python train.py --experts_per_token=3 --d_expert=96 --normalize_top_k=true --routed_scale=1.5 --head_dim=64 --norm_eps=1e-05 --attn_scale=0.125 --tie_word_embeddings=false --init="normal" --init_std_qkv=0.0384 --init_std_up=0.0384 --max_seq_len=256 --doc_mask=true
Below are experts of layer 8 (counted from 0) of a mixture-of-experts language model. Rows are named router (the router's row for the expert) and show model dimensions 0-95. Each number is 500 + 25 x the weight over its row's rms, rounded and kept within 0 to 999. Numbers have three digits each.
Before each expert's rows: "mostly gets" lists some tokens that are sent to it at least half of the time; "comes after" lists some tokens at least twice as common just before its tokens as in all text. This comes from a sample of Wikipedia text that the model never trained on. Tokens count by the router's weight.

# expert 10
mostly gets: " ==", " 2019", " ===", " 2013", " 2014", " 2008"
comes after: " in", ":", "–19", "-", "|", " May"
router:556470508520535537508483497499504483491477459507505499503547539477550517465469473498485534485494508493495529501513484490496482498481500512518507515511574515484531499530482474522471465553501511472516496497482497471537494516496494508543499480459518442487505488531486525466472499530455501510

# expert 29
mostly gets: " ==", " ===", " ====", "|---|---|---|", "---|---|---|---|", " |"
comes after: " ", " —", "==", ")", " ==", " 0"
router:537475485536526537527525502485519490507495478503485527474493465458486494488534523511467524475488506477489496491489481462481519525495517505512521481505539514497512496479513474518466516517511467500571486518488519525527471562494498511491512550548488527526474499453468505509486475543520521534

# expert 9
mostly gets: " located", " Airport", " Federal", " Avenue", " County", " nearby"
comes after: " of", " in", " at", " to", " from", "'"
router:494482479518456480514516471489479471523478516547537526495485521513474492524522510485497491552476498522471542481554439501494497504508471514521472476515521534536503501497504523513538490519479457511490559491529494477522503510489524484513503477513518506522502471476497526507489537509483513469

# expert 36
mostly gets: " MPC", " ITA", " MF", " PS", " FRA", " ENG"
comes after: " |", ";", " ", " B", " (", "|"
router:487489509492490518487527546520464500500490503499471476515490503534540456504473500499504478528513467484543484483531445515529508494522514534475530478481478481504517469503455480485495513483495436505524531501460497538512439452487488502467529544497459487493492485530498479502468484452467491458

# expert 18
mostly gets: " JPL", "ร", "น"
comes after: "-", " (", "ร", "W", " •", "น"
router:498529454496456507497485527473471513517516514505508477531556516512459506469513570507495541506481521481526463530487516503503504444490472530492500473516500499501480475540428495500518494503499514466475517499490465487499473496490516475510487526492543524496486535516480476492475558526488508504

# expert 25
mostly gets: " \"", " such", " '", " ", "′", ".\""
comes after: ".", "\n", ")", "==", " ==", "==="
router:425538510507476437487464489503498503474528496500494505485479474502459520481514502529491507514522552489475507520495464536508544512473479540478487483515462517493508501517540465491461499508498525496503480512489469457512523520512519531541528511541480495521550506468476483530496503495469506473

# expert 3
mostly gets: " 0", " 8", " 1", " 10", " 7", " 13"
comes after: " |", ":", ";", " 3", " 1", " /"
router:458472462521518523519511511513507480482518475471467512555513464486526483425516532510521502522486464486520505482495464504498504510487529508506505473521464502517533485526525518482528443469470517544502549512511528530460514505477480539494485488500518497485473482526478496483511540452475531515

# expert 37
mostly gets: "ucci", " Ontario", " Durham", " Val", " Santa", " Lancashire"
comes after: " in", ",", " of", " at", ":", " from"
router:460494489496472508480490505501495443505440505531486469525504521520486529513503452457549479492515486499525531494535430519497480537495458506512521512439494530499473435483521503536512492476487498479481530465488521528531506464483497521538499458486557475504510489499502477474511490448516489490

# expert 28
mostly gets: " has", " have", " been", " was", " would", " it"
comes after: " was", " he", " it", " to", " which", " and"
router:526503498492496471498475513516470515516499498475505519515466492495477533514517513527502509485449447483466516538493506541498526510487481448551471520523506498500472498478466465481461502528527491502495502539521528463506527534531516495505485512532460518515518491490485496524518502508538504513

# expert 38
mostly gets: " and", " or", " the", " their", "The", " its"
comes after: " of", ",", " in", "'", " and", " for"
router:486472495461511506485508456511493475536503488523498521447485476479484492514521504447483503482480533531472474500470533456484501499508485496520438474527537526502479518517482488474550513513522463544472519522499466501477484491482469499480517473486500480522522478545499462493532526519482469484

# expert 2
mostly gets: " Preced", " =", " JPL", "=", " Succeed", " Nominated"
comes after: "|", "-", "\n", "ed", "See", " by"
router:515515509495541499529551498480560499533463514455478466483500500509497445508527501515448471543462528484520476492494537460501504487551488483469530501493493538486493479528463463473518505487504497476533472563512514511500530504495536462532497505482478468499509507543517510554510533526507487538

# expert 27
mostly gets: " government", " television", " water", " construction", " music", " law"
comes after: " the", " a", " The", "The", " an", " first"
router:491520515503489523532513497485468512507496488507539527501510525455509533538501499473480520505470496505496449527476469494519476491469508488504497503462526533486466504462485487490520488525511478521495495494552500469557538466468492515529509493462486506521498494505557542544495527508515482461

# expert 35
mostly gets: " %", " Binomi", " ", "    ", " Bha", "bha"
comes after: " |", "\n", ")", "---|---|---|---|", "|", ";"
router:493506495488464549494498557504500511490516512506456529516537505508469473484475521549532464481474503506519531543489507465504476539554502488476551469499487509540535493488507461507481496460447477508491528497498478489476462525479528438477504544525501464530538532512485514486485485500479512508

# expert 13
mostly gets: "{", "See", "–", "    ", "_", " *"
comes after: "\n", "+", " 4", " 1", " 2", " non"
router:476496514504527485498531473532504503474495530496479528498454500503484544510508478495459488496508488559488533500504506532513537515520509503518518460513483506508514556513505494546484527473490523515490447492514520508465495452490495493469486505523478534512516509488445501517453451529492448473

# expert 15
mostly gets: " c", " R", " St", " Z", " T", " G"
comes after: " (", " \"", "-", " ", ":", " by"
router:482505480477509487514524532505454503476522530490526547510519477500500504558438514521480525513495493478523456504523473506519470516474511487491519508552504476530521461507512500539479481501523512498519497501483513501479535528485528522469491501489505506489500506467523466503510512537521500509

# expert 24
mostly gets: " ITA", " Yes", " JPL", " GBR", " FW", " BRA"
comes after: " |", "|", ";", "/", " United", " /"
router:513483500437479481504472507531517497479483464458503465537511521538543495495495522549514494542498458515529511489572526469489470466517506475496548473457475470514507509465462516471509474483509469491481478514498540538509448468505516440484528507471536495518490492499477496510485531495531499495

# expert 1
mostly gets: "|", " approximately", "|---|", " nearly", " almost", " Height"
comes after: "\n", " ", " Total", " Coordinates", " Candidate", " Party"
router:511541511537496526545535551479514487556480492477496517466483446482513520502549521558487481514502524493472486462515516504507538546439496527501511499496502502520498530502486491530554508519516469538525465501494491501497490533521520507533521481506529521498492493501490425492546523522482476520

# expert 12
mostly gets: " his", " this", " their", " its", " her", " he"
comes after: ".", "'", ",", " as", " of", " is"
router:516477512478532486488505489467486486483482492479519545484460485517481490510474485474525496514481484492453524558472494505476471529476516516559482506536518521488467489530504487467510497502505502500546522526523466509467494526519517505502486501539540462537505485517498520474558518533471488524

# expert 26
mostly gets: " same", " high", " large", " small", " different", " long"
comes after: " a", " the", "-", " was", " and", " an"
router:486475485521524487529485433463474493501465527498489481491498483461488498526525487483560532475498520505483502535499508515501538517487484541450510510544490503518448485514513538490534464550524510533481491466492460453497496494458471484526485489497512511487476545505531515510496491514484486502

# expert 0
mostly gets: " all", " some", " two", " several", " many", " both"
comes after: " of", " and", " to", " for", " in", " as"
router:495511522546479509525513466510520517507513485502496455496505491436479511480495482477472481523463492504496488488467500487505528494473517475466471508503490482536469497486492497461498483527510520466477515538529480461481497501493454459497498471538492514525488506500515567490509547488503507516

# expert 16
mostly gets: " band", " group", " series", " government", " project", " game"
comes after: " the", " of", " a", " his", " their", " this"
router:525541473474494476509512476470497515518501437522546489508517525483524533483489445504500500487517495506492498495491501513515516486482518516498502512474534516477470477499458493465522497516554499503508482471530506460505541526458514537525506469454488499487510483484535511525492501495513483459

# expert 39
mostly gets: "See", "):", "|", " ISBN", " Died", "3."
comes after: "\n", " ", ")", " Order", " MF", " Genus"
router:491477530531536510491509524504543480514550515494477498499496479467511542526516502511462468549472504555522514475490468451505517503533504518543546478533485505523563528507476513501485502479480479538491467492511506490519466473514504515503465515520519486539498510470455485491438497534495472478

# expert 33
mostly gets: " U", " United", "&", "ă", "U", "iti"
comes after: "\n", " U", "S", " S", "===", "K"
router:475468479502506522507488522511463470549456549555514547512510548567522481502427477487548521491499498478496512530488519486520492516526481517524472500492509501507544493509539500520509538490502499510508514549491531498512480468500515488537467504473475472494504495504504484494535485458518484470